{"d_model": 160, "router_score": "sigmoid", "normalize_top_k": true, "balance_bias": true, "train_tokens": 432800000}
Below are experts of layer 5 (counted from 0) of a mixture-of-experts language model. Rows are named router (the router's row for the expert) and show model dimensions 0-159. Each number is 128 + 32 x the weight over its row's rms, rounded and kept within 0 to 255. Numbers have three digits each.
After each expert's rows: a language model's description of what the expert responds to. This comes from a sample of Wikipedia text that the model never trained on.

# expert 4
router:107133171099174173134132103152094115152070124106129153109112113151115066140097163134171125099092107071116135094111103147086093200099084092125126174160111134151113161080101120114086109131110103174145123135133209107118161131119116128148081122176166126133123135056166114107149145111115159201197105169126136069173107118140089095100126115140183091167163103096138097155145138159115158079133061192164119080071120127166105120213126095099117166124128169133123045126121139178103140132164159
It responds to: Opening quotation marks after verbs like wrote or stated in reviews, plus sentence-final periods, commas, parentheses and heading markers.

# expert 35
router:092188148070108145185121102187172122171127095116133175118115106166123114132172117120170165132092108112150141093127095140125142133107156136164088082139172149150100148108081090131111096165100113119088118142164118140083154162156163027158132129179122156047081117071154135102125077118089154158110089156139142147129138117140123128072112099109177097121098162135093085066128108111146076046119177127173069098126121041150104161131159137128145111123116120165113144131128135221103083147130137
It responds to: Syllable pieces inside South Asian and other foreign personal names, such as "Raj-p-ut", "Kath-ya", "Bhattach-ar-jee", plus "India", "Indian".

# expert 12
router:129200139105132143159047092111136127144101058107143148102148120138125094108117078143181189110098075074141109136130079109097111164112096167118121125123089144128136173096137191133157164116127139202107110123067142086057153116115096060131128154126137194111130146102153149206147099154145197149150129125102132134116141099187140160139132158197189068089092112081099151101167134142113157121150145148125082117094096091138070107155122179127158177067092133111109111129131125171101141134130158
It responds to: Verb endings and verbs (-ing, -ed, has, took, received) and the prepositions after them (with, of, against) in narrative prose.

# expert 16
router:128112091118121108119108117171135111127118088038167166088077133111177084117209101161177107130070126114149156122124093118109145166117162113151130139195092140184076104140126159146106157141142078192130120079172133079142151157119046110092157173165141152139097135125109128110183094123111143153133093131119071143148114166182154108139094113124137098140153118089104110117152147123141115133101081151155127132099114138162113184185185125125213151118155215125116085137197099189099098124099146
It responds to: Adverbs and function words after is/was/has: also, not, only, first, again, later, and the -ly ending of adverbs.

# expert 56
router:058154126128132068118023070131184144176119110093132173145121100128100071119148114146172117111119110119127153142189147186155130116115065136119109152110079163094067127127077133134116181091121097182143116130076105140094122135190086161157134117152129149128109163091122162131133117109124177160135094173134105166140177134206089111132083133148229092151139128116110118138145123149141132125104144205177129089054130128150104162115126115072160116064093140133089126148129165169121143118121131
It responds to: Role and group nouns and sentence-end punctuation after them in sports and politics, such as season, team, club, coach, election.

# expert 54
router:116118142151142155164112094155154164174132140106082150080111130109130126147169100152158125150130167109091152126090098099070090097104069126177088133175104170115130157104094131167118140137074128128072101159103220130095173141165114136119098109139172141107135097035112133159113140171077151160108146158143142154191174083152156095182096129134117108050168141090098170108111069147122029104111106098130093156095078120133138115152083148120169087117102168094084105162102158122134091139090136
It responds to: Second piece of a word after its first letters, like F-amine, f-enland, Beau-fort, plus onsets such as th, exp, conf.

# expert 7
router:154172140118210166090110133185126118160063101070117135096057130108133095104156118144146108119085135079061128164113138180094093137072097140165114162144144155099071198112104114098111122105118094172130100130102132104135130086146154074106118139100102163086120084134108138184133140102087164118184099162184130099069129117155150147111100090161127120106092133109160092135194088173125133154117092103200115165104067112128107151138153119131152108088189174112105135184186150101095158152113155
It responds to: Word-initial pieces and abstract nouns in technical or policy prose, especially ex- starts: Explained, exchanges, vaccination, development, rights, tax.

# expert 33
router:169142194111162177159093119167161133187074112115135182074065130138185110112073087158176129101078125148081103174129063158133143136062154115183083167143108137087103153107087166132083132122124125170100088095094161098115159072098055130158137138132166172075085099143154162144077150127068170096179125165130125106159127089117174122147095123082140140130120102091102120099128082100080118129095143185105098137102087115140143117145155175145124129114130116137072082132132140117115097171149135
It responds to: Plural and s-containing pieces, such as s, es, ies, ities, and capital S, as in asylums, Genesis, Malaysia, objectives.

# expert 10
router:108165187126193149171100144101089157191102109048121150118161145115101117096094100188145147125091132118121129137213126164115092110127136134136109172162093175130098158134173149126108170178111146123099087091115151183105188131117153086183124129119161149090127116133123086114124112161069173161130110207144113156145137119204106167140107096149187106137093084113145114189144077135110167134077105105124104116066064108136127118145130121118118104082163144096125077198140119056119118123109106
It responds to: Middle word pieces like us in manuscript or Crusade, nouns such as cover, list, number, series, and closing == of headings.

# expert 51
router:082156097123171160164110115155161147112055126107101121086142162153143091142124123175165082134148095094056113135179130203107086107107048154178113148144090192118111174116083143184119119156091151150099143126104133126144143110195128043150093163113154136115150082114090099153157081057091128149171080116169134132146143079103150128105128110173162134119101115090116168157125131138044071096121168156150123150106096079154122125109112141132125143118193182087088111144133157173126146129130130
It responds to: Opening stems of Latinate words, often in institutional names, such as Pro in Program, cur in curriculum, oper, ar, ure in Bureau.

# expert 45
router:095224156110125147116131132120174120142073100080063158105151132131109102140159120192122151147141155097148126152151146170114106111102171148185122111131118172128078196117079130146052112123116170161125159068126157100077177147196118088085119091130158169129119108111154093166162141070082111117160143089166136140099215097149123113114143043154120103163110134087050115136152052159130111148169105114123133128117111130180101135136129120113138169144148128063120111132139141151089156129091091
It responds to: Infobox field labels like Rank, Successor, Website, Genus, Candidate, plus numbers, periods and ordinals inside tables and lists.

# expert 21
router:110098185066136131156097075187127166156081140116108130085115092171180126153102136108107136065077126057101170083144052127070100152093164130140110138152130173151135186096122186133112201152081112173180112097144139123180126164142129109120121174148128100112114126137083159162138126103088195102149146142149104125164115154128109118162080097198133115136129139086126122146184117173142108069197099127142137163114115067169136126175159146082146111150131156120111121116156151087098118172084165
It responds to: First word pieces of lowercase words after articles or adjectives, such as d in dramatic, re in rear, un, en, sub.

# expert 9
router:080165134038164143144065099135077116146126156072120165101126140135140071119147094126170159139116088095080173136160136199110074139077128129152146128140113148098050169126152112209048159123098132155176116091145153157128114082152131060143109099131184176092154109146164159124120131103148148156191092155141120124128121107157107159102080102139126110140139100109086061191158100153140168114089134116172132096103111129120121123107138168150201123084175140124108087187150126155127115148105124
It responds to: Common institutional or physical nouns after articles, such as program, government, law, town, system, and endings completing words like field, shield, wing.

# expert 13
router:063140118123140187177120104111201145177131091141086150076091091115126086164157117167177132091078095125116129118178075144096109133149090153135131145188109155163132118085105115110108127176113125134121121085115158149092146145154080137101144110144087173118099138105148090154158086134098149192126084172140124149111116148166116134133119123207140106074116091136158103128127135213147117100119141144175078132148113062195140142144155114148173183154140127054141063173145106179082093177100164
It responds to: Pronouns and subjects opening a sentence, plus the auxiliaries that follow them, in encyclopedic openings: It is located, He was, she has.

# expert 42
router:138137130058175140102137098160147144146086111137129146128110099159116145149138111136171146105116153108136194099145108112091134181126118162158081104119078145157088223127078103200114142170083120132119125166129160167113120145172125108160152149179149096074120098068170163150122097110083124131169124149149132085154121078132096139170097100124171112109131074092074076160149071172104105049116089199147159169113095083151103146177189103106152163100100144099171120125169094095135100146141161
It responds to: Opening capital of proper names, often foreign or unusual, in lists, credits and titles, e.g. Düsseldorf, Wakefield, Dengeki.

# expert 20
router:097144182125155139162062084189148153124095114110132155148150121121154116140151072132142141093100134133117077171136069175087062144111091127146051151174113138098100125079089100144072168094124086198134134135121115126096152142162138129137151088165115184148154101178177126112147157119172135150132106102106156152109140121221184150141126095107133084091140147083078091095147138115101116068059164150150079160132106111152112167122126126065132097083189162117106062150128125170126144151145161
It responds to: Final words or suffixes of event, award and organization names, such as Championship, Cup, Festival, Gallantry, Boxing.

# expert 44
router:116160184084173137142082097187107159110116087114103153150081129175136080118152055147171148146049160092118145133145123115047130102115089129166059086161117157118098195131122091129078142140100104103104112140166154127104162167171114103144118110185114131058156143127120102118113093105176144214125139136177081104169149105113118109160102142167124127091116137082116121115103156127146095095154167161162147135115043117154112099159166146113170153096130113163138096129178118117066126196144157
It responds to: Pipe separators and commas right after a person's name in tables and lists, plus place nouns like Stadium, Street, Airport.

# expert 38
router:144122137131196118111087127173130142152000066154123120133094130146178096121093152166133160132108118125106113131202090156108099155107100139128109132138132138163139149075101158126097136104093086174134122110135143098104137184153119097154107133162083156112104120156138130171143069075095121156160096109169136107146102135185131115196094133191174100056123063043116136123133131110125108124153130138129122129077127117169131146152174126130143174073143110136061139168129139162040119189108121
It responds to: Prepositions, conjunctions and pipe separators linking title and award parts, such as Journal of, Best Film on, featuring, including.

# expert 32
router:149174153157145147160095096147143187103159092157114145130047071178160136172150083149167159136155158127195152119148099182125160113112107121136103130113126156160129190080091145170103125120116086165130148127122159119070139095132140085216136152121161123093149102105133093150065095076165146134151110112087053140184178133188159143139110130124120109077119127097160125062170097169135140097115133159101123091101063119110138099104123172105162141052093179134135081152144124134140110159073139
It responds to: Past-tense and participle verbs and -ed endings, often after was, such as released, made, appointed, named, led.

# expert 15
router:116187174135124177189139115181133145114059092115118141104125121140150063112153147237169164142143127105168113154171105188112105083117148215182110123158149151151114156070114135160104116116131077165130143071127149099136205154144150045095147095128159161136154149141111110159115130064106118112130128110129120147139135153205105135143147071194132127133137115096110113131179095141153120138128138133122136111140133135171153177138154113116153166119170110139133071152103141154026106125086107
It responds to: List dashes, table pipes, line breaks, headings and infobox keys like Preceded, Location, Coordinates, Votes, and chemical identifier colons.

# expert 57
router:111125166120144127114116095157131148124048102102125173131130128152136114114149093136120106123101062139064148124167076203138071113103134139181133153151075150124109185096122136152048134128116116170123084122092130115110140101136115111157067155146149138031145062152179149145107101053127123125196102157162096138088125124144127172136088099129134130107128130154070167118123150122136098091149121096213116116081129145175131180128167109096132157044123116112061082182156114156123111165124137
It responds to: Words naming fields of work or study, often after "of" in institution names, such as Engineering, music, business, education, design.

# expert 26
router:146154123142168172141057147214097152131106153107129103093129125153122040130110132156158105098051113042114215113179111158097115106128089134184139101148124182128087156104136199113132144120115072160142116087137143135090127154146165066189082123129156133127096084130093086147118153115135130169156109130180091119096133139137117138150105136116132117160141046110124125145168101153118105070093163137167122165123114114245145174129138091141145142090137145143102086147159113155114139116134130
It responds to: Paragraph breaks after sentences or table rows, and the second part of compound words, such as bloodstream, estate, headlock.

# expert 3
router:105102156116129119113136112167149125132144118048101154148108078109119134081140136137159117107123145098115139139121035146135089150054140146194144190143132144188133142131093141185088148127125056160179123145124190097132178166127133087149122080132122168109136078127143162151150128140103153119200166169151068097192159109145142115123085112172197097126189076121124182111150158136114107070130120117184114152110082154141090161171182120139155165133151177122073103161145156188128129132137155
It responds to: Colons after infobox keys like "Based on", "$" signs, and words before amounts, such as about, approximately, at least, more.

# expert 52
router:117207150119146166144128078136156108213097111139134145045068137135155097104168154168117177106142130098141181155123116145089110109110157098180026091109114203162059163123155107168132120130103125144125083143149203151119104151129122110126115121130192121122049123132162144200139111084095131089212090120109121110123159128151101122121136133119113138115086089137094090107127073186103111084107079163104139148107116120137156157127170125132117141141142096136131147156148132085077085139097154
It responds to: First letters or pieces of capitalized names after a colon or dash in taxonomy infoboxes, like Lepidoptera, Epidendroideae.

# expert 47
router:121185118090159139117102088117111117165133087161058123106067106148131105051176120117139146099091080150122121118122166126170079175135117155135123125165106157169124132087102152168124185137054161133150143114106146147092135153146107103151108184177128169116162108108162137122092114098112146100122113138157100173186080125150152120154101132199153120132145132090074120120187172180146157056145109144147131169138084080212151133156177204061114150144179144095111091145119100123101143126121187
It responds to: Function words beginning a noun phrase or predicate in running prose, such as "a", "an", "his", "its", "their", "was", "is", "were".

# expert 55
router:076105139124213142114118089138141151170144098097074152079090109092186133132146094199175109076113125101143139083159111137090084148132097149200127065145121143130155175038131164162076122106114135184170097119137129097157208121157153079106150114148124102101096099093108112199131096105122139171138094106103122152109150166138128145150122089172150124135129162092137116094133120164166066118131132192135151114064085145135060175147126138104124147139134164123122104138150158104044145111137146
It responds to: Spaces, list dashes, table pipes and separator rows at line starts in lists and tables, and the space before a year.

# expert 28
router:128166125137107107133103072129126148204101136124130147114109109145136133166161102167156138124126071098134133099197108148089103157125129165141059098101145149114116125110112200164113200170104083115135139178102153130116147180164118133139084130194090126056111142028182148138181096126144133104117109133126142139184152169208167127155077122150174112154139095081078072099113123104143084136134109196126114141111125118142072138128130129075105196095156189111137150156181165126138124112131149
It responds to: First names and their word pieces in lists, tables and cast credits, such as John, David, George, Pete, Jane.

# expert 49
router:121115182119142157146126134121131156183100081117092154114115083073154127196095131145173140126113099121121102073138131131085121134130100134094097108102082145116130201118064099138108152152087138147144154136142183119147144150117162095177103098107100214141094158081102133189133068103116132144183116140112123135160156054143126144120089117103139146140074106119140115129160060134113103098092047163094123162109089104127133144147220207128163167060109146165093065161178164115111121118120129
It responds to: Full stops and closing ")." ending sentences, plus year prefixes like 201 and pieces inside French or foreign titles and names.

# expert 34
router:101137176119176165142116084182152163142069066095097156125099112117154123145086159166160138115085145064159133099141094170108118183097099140165094125156084160149099169025075098170142131151093113179108099106140098140064171098155090114142066097166157101124139132134110121135177130141106177220129147166155109109177164138143107115160163072117162043129104111109098088129127083156102137115131147168139111159080124126140142109125128128116142164096106126153124159113100119110077101158157192
It responds to: Word-initial capital letters, especially W or w, starting a paragraph, word or table cell, plus == and === heading markers.

# expert 60
router:182163090106145175174140071212152214181127114101117173094122144130126113157093112111191169105129123154135158100129149181066123167106108134175129152159134144180109202123123187126121157099106131165112104118130167147111154125161105151185102113107066171138101153098120106137140073090124102101185110211115113128097106096150147138126120096115123100125135111129120075093125118147115129077144137112142099124148068119160054145137177143150159192076158129134137119209180164157152133114133156
It responds to: Scattered inner pieces of names, acronyms and taxonomy terms, like Ch-amberlain, HI-A-G, Adm-ix-ture, often in species lists.

# expert 24
router:090187099141167172150131106114096153165148104125101148122113108130124113130132144181133167127092123127110197162196091149121143131159093162154122120132093140144128170073105112131109149089139115150087081130187143117127184160168056105142084162095111165105067127142179130167105055128143152099090062178118092154147116145126176143156081122149153108114107131084139118166160143200135148126117061125136069140110132051166145187154181157102162150120184215123145131138150136129070137101152151
It responds to: Determiners and number words opening a noun phrase, such as a, an, two, both, several, some, often after a sentence break.

# expert 14
router:138129145103148122131130073152065152168127116145105165075147104106141122153104099139142114130105123095096108120117029156144121140138092159163092173126110129142071186095137133229105162142100133127130123125152175141128138130141133076104107126152145130073135142081092094159168077111109123125131129108111099106141122117143116170155110079137183078076124063081083099105140087173125158130142107191190061084122088073142133143121139142117108155135144133208109140172151095150141060132025143
It responds to: Word pieces inside capitalized titles and names of songs, albums and books, such as Beyond, Hey, Wembley, schönsten.

# expert 2
router:092125147077130150144107130110110104194100112112140133100086060140136167166118141146144122138127122111130154132194091104146096118110159124163101110146111148124078211089122165176137130142125113184173128076091129139066119122194170128199108169113155145134125087143181122170143088107089140209142132168150102078132103113120130095136188047141190119125085085055142116134149108166108060098131152176174135131123116075143100111135147197156131108155128158095139082113166158127106097133108178
It responds to: Short letter pieces inside words, often word starts after a split, in song and album text, such as ab, et, s, j.

# expert 48
router:114137125130124192142181123149158122171128125089082131092083120145093135175139136100158168067147128100094125159109108118115118097148088142159060177131092197163064141147121146132085128183109131137108120125153137144092201115105156048164122108173151154109135134034143131103145082104084152129136121177099154172186154099140164150133124052138168047124144101112110062116155124134157096103127170148125113069139116111129134168135188144130161136096147126150130102128195160186093150171118163
It responds to: Accented or non-Latin characters and syllables within Romanian, Croatian, Indic or Greek names, such as Bucharest, Zaprešić, Kēvalajñāna.

# expert 58
router:116144208113144125145106065178093174127129084116056102114124151094142119138134146135164105061135116094082135103098164136142087130091069114178146109166106155133099172089139167158091129121155105175172120123139127121106221155125083101147151088163103113127128076133069116207118147072112141181132086198134094108134136110103118134135092100131182120103105166115113106133136120167110110080142113221146131128062052094150104168158171157119126154112124132139106093158160181139100147148123153
It responds to: Bare space tokens before numbers and years in tables and dates, plus hyphens, dashes, opening parentheses and quotes.

# expert 5
router:161167130140204101130108103147128101120077060119115151157144131152134070106127160134158148118131123066086143109131113100126123121097107150155144142104093164127164171082134171162143142107089125137112137164133163115116140099180107097134101122131127115100054148065155094156108088100072131122185139114148097144114074131183144134150068120131139158107116151101132147063183106152105092148109138130165120113010101064124064142164159140103199126073097220158145109160130144159151110152075144
It responds to: Past-tense verb endings and following particles or prepositions in narrative prose, such as "moved", "led", "died", "up", "by", "due to".

# expert 41
router:123168167089130214106122111139104152147019088107080126095032134147147103173119112127125142067110105120141160126147148163129134137063133119176073102092146155122122163113078101129124134123047133136134116134148145167141109127127139077204117134118127135110044114133140107192130144130127148145210105155150106089110089154105139148119092116122145138136150091131104094107114086144120088107102103103159101138067101137171125119190131169135195141129213182093141113171134153093129101126136151
It responds to: Second pieces of words after an initial consonant, in scientific and species text, such as "am-ino", "ch-rysoscelis", "sem-irubella", "adv-iser".

# expert 39
router:161135116131151145154111121145174185158125058104092128095105157101125045138139033153163117142069123078118172106094110153065144124155104161113136095175106151144077137128137127104155147160119103157093111093102126092073159143144102152119141151141124148131143141093129121182135095130138166194109091165119108180158112104175152140109069128202172135129084132102115143160120123199165114144117138138153077124113159055165090114190144169108217129139157166096131065148180124145137116168126144
It responds to: Auxiliaries, main verbs and sequence adverbs in biographical narration after a subject, such as was, had, would, later, eventually.

# expert 50
router:145194134136134137144055112148116124157147112108100157162145150165170102151183119133159115097151122086103181135202126121102126113147080129121105100154187187178072177097081146106111126064105122182133072173162156103126152135114147114124129121187112174076174162104108159180139164107136138113157118181133081107112144073115162106127064087144182142173134076141101191102144137145141077170107087127143101109091144100126138088160198128089086133148163129126119059163111138112071144138141103
It responds to: Spaces before numbers and sentence ends in census demographics and election tables, such as age 18, household, percentages, −.

# expert 6
router:105202129085127155123093089136178139137104092104118137126132166173150081144130115160173149101130101127125165105117064145074116157111096148180135131138080178162114140133101161197113153136113119133107113135160162153100100101175090124142091118186138176042113092049168161147127141099107120134189119199169125076145172142080137124158081146129125072095116081136099096146168112210103158071143110175184135112133118092133110164139155137099145202069163109121119146124113168107131101109122144
It responds to: First capital letter piece of a proper noun or sentence-initial word after a comma, the, of, or table bar, e.g. Finnish, Oklahoma.

# expert 23
router:147147154152158159128070100151146179145111088105119154112098127104108124118195135171141155108091079118034119209156114184116093093123119108106125131186160170121064164101130102115074100097108092165157111081102150152103135147148102136090117085133170132083094161151183102143152111110078177078193131137135115129124104123145126146087102104197128123157168121121138147146203080171165089078104137137152094150084102134189141138133149076117169165090119118108130073142166109122092105131086178
It responds to: Header nouns ending a line before a table or section, such as "Historical population", "Case history", "International career", "Votes", "Candidate".

# expert 8
router:116172132106123157099091137085140194113066094083102178127166078126126105111140087209141156090127167125156120096159119125116136138102150139125100099109109158120145167074095110143127148115124117173110095151051158123145155118144161081105147068133100185133086145095097177161145143105109178147136129160105141171099205139165142101132111112144148066159136094096123118105164111121106078113161058167178101149109099119147108177160137146050156168125190126144130023138158133118083100099138161
It responds to: Pipe separators after numbers in tables, decimal points inside numbers, and colons, in sports rosters and statistics, such as 14 |, 1.3.

# expert 29
router:107110141084129157142115111121186155186077115131127111087108062137170104120175119138118125148110081096117139131119071168049136146100124119152097162095108121155094177072067117124128186115078162189179115104163157132137151183162116122116050147141196166119145125137109102203169125061112156122163129167152121122191124144161105094190120099166167069127129118080159149132131104156187072119156116181163104139119123105123084181144112132143097079150125152101129133165091104113099131165115128
It responds to: Opening capital letters or stems starting a word after headings or quotes, such as "Pl", "inc", "rel"; also LaTeX line-break backslashes.

# expert 53
router:082180188072084108153096087125166174134122097088141187130094088184126121158149138129167119069102175145080158121151134123161138125073175100160082064111090175145123143137111120146093166131106094157115113058114139118084086129186058128139111132157151126105069137123097134101105081128134185180140079136129122131181135133124083063186123125127169079112086113092110160122131114150141096082079160120132130158086120180145108165168135132106145111110122126101136049141121127129075102183081131
It responds to: Words right after a title heading or "is a" in article lead sentences, such as "British", "American-bred", "species", "born", "b", plus commas.

# expert 1
router:136149117064196142123076132138164171171103113109117162124131117084101087170137132129149143109116115128181169098181062213088105118151141152165101069131125126172151124102132097146098155131113084205104123128117085119090167122175068102147086086178099152093107098131133134105137131135100195139137109130163078119182089125198129133168076149114161115109103124127097151100134122137107003100097102120153133097124112103145126183126194101091127124132162102124101098135167145147070145130095136
It responds to: Mostly "the", "The" and "a" after prepositions, often opening titles, awards and proper names: of the Year, the Golden Globe, the First.

# expert 18
router:147138117122170114085073109175161107126115125127065111116088099138152156101098105116136074104100133105121129129091107216123092126097135147130123094120151164180114148102068093194083194157104110207151118135121148130104145167192097145142114176203139135098109132092138087161150148106115148148155125162125113144161134143124093126187084089163113126095073123125085119094142125128136034108059025169193143111142105105147133140132170108107117150079150164095126109156165102107104123177130137
It responds to: Word-initial pieces starting with n, sc, sh, v or St, such as née, normal, New South Wales, necessarily.

# expert 59
router:108164104131165113134077130153123186149066111084085121160130166130111107097090131167145145120119119155143193097107076126080080097119132157139128148112153151152130162102116177160135125167101101138145108176119216170046148079149146089205122164076174148092141155120127171187087165138089186195174084141143112179114107137198144162157134088138144133157170066121086102149140142144133114114110122106174110129081088117126082170154163150137126110126138173112114102136158126128124104199089145
It responds to: Middle word pieces with consonant clusters, often after "p" or "f", such as "p-ict-ures", "p-ound-ed", "act", "found", "pass".

# expert 31
router:062130099104155170118086089185162132168117109078059149095098081098151103105117123131187128087108150092099165151167120131090130154126109166162143095144133090185137130116112137130107185148095116192131100146132124108065138104189108074146121129161082155137107049132127122119121123040133194128139148131109125109086117122169151133127111123164167107083141093107119123134159058177115129139126112132137076128115136096126100125123204168066168176096147145159125038099138101154068091150096141
It responds to: Mid-sentence "the", "and", possessives and demonstratives like their, its, these, such, usually after a preposition or comma.

# expert 40
router:156128140122139093173033102094175140127150068132120179115094106159120092135151076142168164127137121085136117138146094137077145065123103133153134123142109156161151154117094190170131172121116111207085144081122150117045183116113113101119148162159140171120149151091139088190130122142135177177141098106090087172175128123166136162159103130145143051090116120098084143061129081175137141076146141134153129135073096099096159127181151168136155141120111149144114091180118124178053136145118117
It responds to: Main verbs and participles after was, is, has, he, such as been, announced, released, served, used.

# expert 63
router:131164165108133147170060118164143158141045116104149124157117104103196111173168105148150203167140158125136093103117116131119112115094113171210094111152096122162141119104116148186095112165075082161123103130111137076126177146175082123151100145142161166094120134162155164158127059087152134100144082102122118148124151158117119130168065116126170122084097102086119103140192177118119043093068121134159090180115128093155154141145165121074143133114140126160191123167123121156144075126128179
It responds to: Capitalized word starts and pieces after a capital letter, such as ind in Hindi, All, And, Best, First, often in tables and lists.

# expert 27
router:132149125127141146191089137148137167137111135108110137149119088133182053138122134117140160151115116065149143082141090111139080140087092139117118126178138141122096152114076164181124147113075086144158111092112075098096143091167094142149076104137152145129095127135166128145174135076104131177164098144149145122088113124120148125169119122117128117130126085076029144164236113090139082138171095124152103200099075150124135132110153103118121130078113127064159082137160163210074137159089184
It responds to: Interior pieces in the middle of longer words, such as end in contenders, ond in semiconductor, ist in statistical, ect in Connecticut.

# expert 36
router:115171113104152143145103111173125154106127148124136172143153094119116085149129094168133153085116166109058142163129112108132082172022153128121073155133119160198067204130091116154148157096075090148107105168095171149100092176150140096140087117111095167151124162126137136142137146114130122156158066175138111167148131132109172088081098055101127125123114097123085099123126087191130087067076146184117084149076137119188130141151103140108206106107197139145124091128148148133104115119131130
It responds to: Units, symbols and separators after numbers in tables and coordinates, such as °N, km, mph, %, and | cells.

# expert 62
router:111177140119167184133088037134140100166055090073118134105108121141174074168128134140135135129109048103098180139086125159099132107034146155154122125159153114106096139104091137134100128105093115198137107127132159130130132112142143063188104111138114130116126100130142069197128142065098137136185104136192103091099109116133127128141122069156119123161163082135117171170134139118115149076137087129153066100125129140204155146123145182130112117123182214150115111161170122107111148114121140
It responds to: Pieces inside technical and scientific terms in biology, chemistry and economics, such as Hydrogen, antigen, disease, homozygous, protein.

# expert 46
router:135173133078153136139142113123103103172127125032129157142067121128158114162156057182151118035144102137137173093136128124130112158116138151163139152157112154124115147079108099191106134156123098138145110075122184088119102111129062095092081116165117139143148135102085154152148123101116193156140124136168140173119128118183132062145129098126191153113085098137117080159148150125121118151048090133179076140102090109163085130194097137106153116053146117140130101120170109124081067076107128
It responds to: Words opening a subordinate clause or new sentence, like that after revealed, which, when, where, however, plus commas and periods.

# expert 25
router:169166166133136179161081136172152128135155095143076107130119086096175033131178118151119147120104083113087205094185130141108113131146101189128117074136112136137106168146081183117072120132050093131170161104131131124108140148175109104163102097153143168137132070074149122113121149131133136145107131123138073149087161103164128137154108128103150107102113086083066106096155040110101054106136109121154056174097107152159100133113177185147125121118124144172138117146169111150104141134136187
It responds to: Inner syllables of proper names and Latin or Romance words, often before a final vowel: Buffalo, Picasso, Carcharodon, Rosa, Dumitrina.

# expert 19
router:140154122096158134101133126120102102147083148134091145141138131149194106159169118133161091137092066111138143130121149187124073162159137153160108157147073155147157175102081148177079160133121113137165104132082192103133194120190086124167139157164145141153124114073073188136141096107112214092163080160130066158150073088145158139115112068149149119132105115113139119175194152143089099104148187165105071122106070104131158169156129183162135173119178140128089124162157135122135138145080109
It responds to: Short inner word pieces such as le, er, ot in bleeding, televote, tallest, and particles or short nouns like out, back, per, front.

# expert 43
router:054146115102139102154079054168127150123127081123131157117137138135147097138168107136168117116163112100064166159172094165127097118101139181132078155158118149125047141117104108126090130125123096133163118104105161139064171112194067125145131064198163145134082100045119158130128158142115144138152047099168119159128141136200100141115098140132140108157172124111123084125185108139077135134096105158175103095053116130146110151099197122125114138070115131138105150194135139151104149168151111
It responds to: Nouns for people, roles and institutions, or their endings, often after the or his: father, President, member, Pope, athlete, law.

# expert 30
router:132165140147172175159074102192161149174169136136113127113068100190168056134113077134174157141111091110158145126119087111104084102075084163139038083141133148105078121130113118112140130173068073122143155138126149106122158151179088112159104098154170122140121111083137094117162107077136124182109046144087102124127159118142160144120134104125128117122146133082070067086152127093143124124148108101135077104094088106143092129149150135090144163123135202181159123139207145143090141143078150
It responds to: Final pieces of European, especially German and Slavic, surnames and names, such as -ov, -berg, -ić, -ski, -mann.

# expert 22
router:101128159042126114119154104112148132158099143139093149100059161161147085180117114186139148103084119111075198133125094128146097158111107114148146175154077137095107131090136172156114146166121113110159127122144153069101123138175120109149047104188117150109090158117156123126155133051122190173158122134152092107105079070195160088190133161158149079157122119080110123121107097097089111089098115159151140100145137087156117131153157162113163136090138152176123066173123153136039145138141145
It responds to: Commas after a subject or introductory phrase before which, such as or but, plus closing quotes, parentheses, and year digits.

# expert 61
router:108111152097189163132124076169134102191109120084127191100101116168097062109147079179167135051099155106079128168124073144097101137123140136152128164178110143089085173091082129133139137076118135157146063113136188070090147127107076131140131104136178153087135119095156125111084171152132155139182120150117144091098130103159137151100098129082160115139119139068136103166130043121121159146098123151182120124077078140168114177150162167135103145108151130135068071135170104177124125128157162
It responds to: Word-final suffixes closing nouns, mostly plurals: -s, -es, -ations, -ions, -ies, as in formations, reforms, changes, settlements.

# expert 11
router:123153149092148140135066139103118160127118096118070142068121141166181122167185129194113123074043111103124166113162170187138126192090101141182131152087121153131104121101094158196103124159085092166108146066124122139156124114167093096170057180121145123139153131140132119127162145047092150156149127110173138163133127127163157141108099081110134091076115081100110113141125138195123100081094174100157119150100135081102128126153110076092201142118143143076109145192144158156120113135124124
It responds to: Word-initial pieces and words inside set phrases, especially after "as", such as "as part of", "as well as", "as high as", "sp", "inter".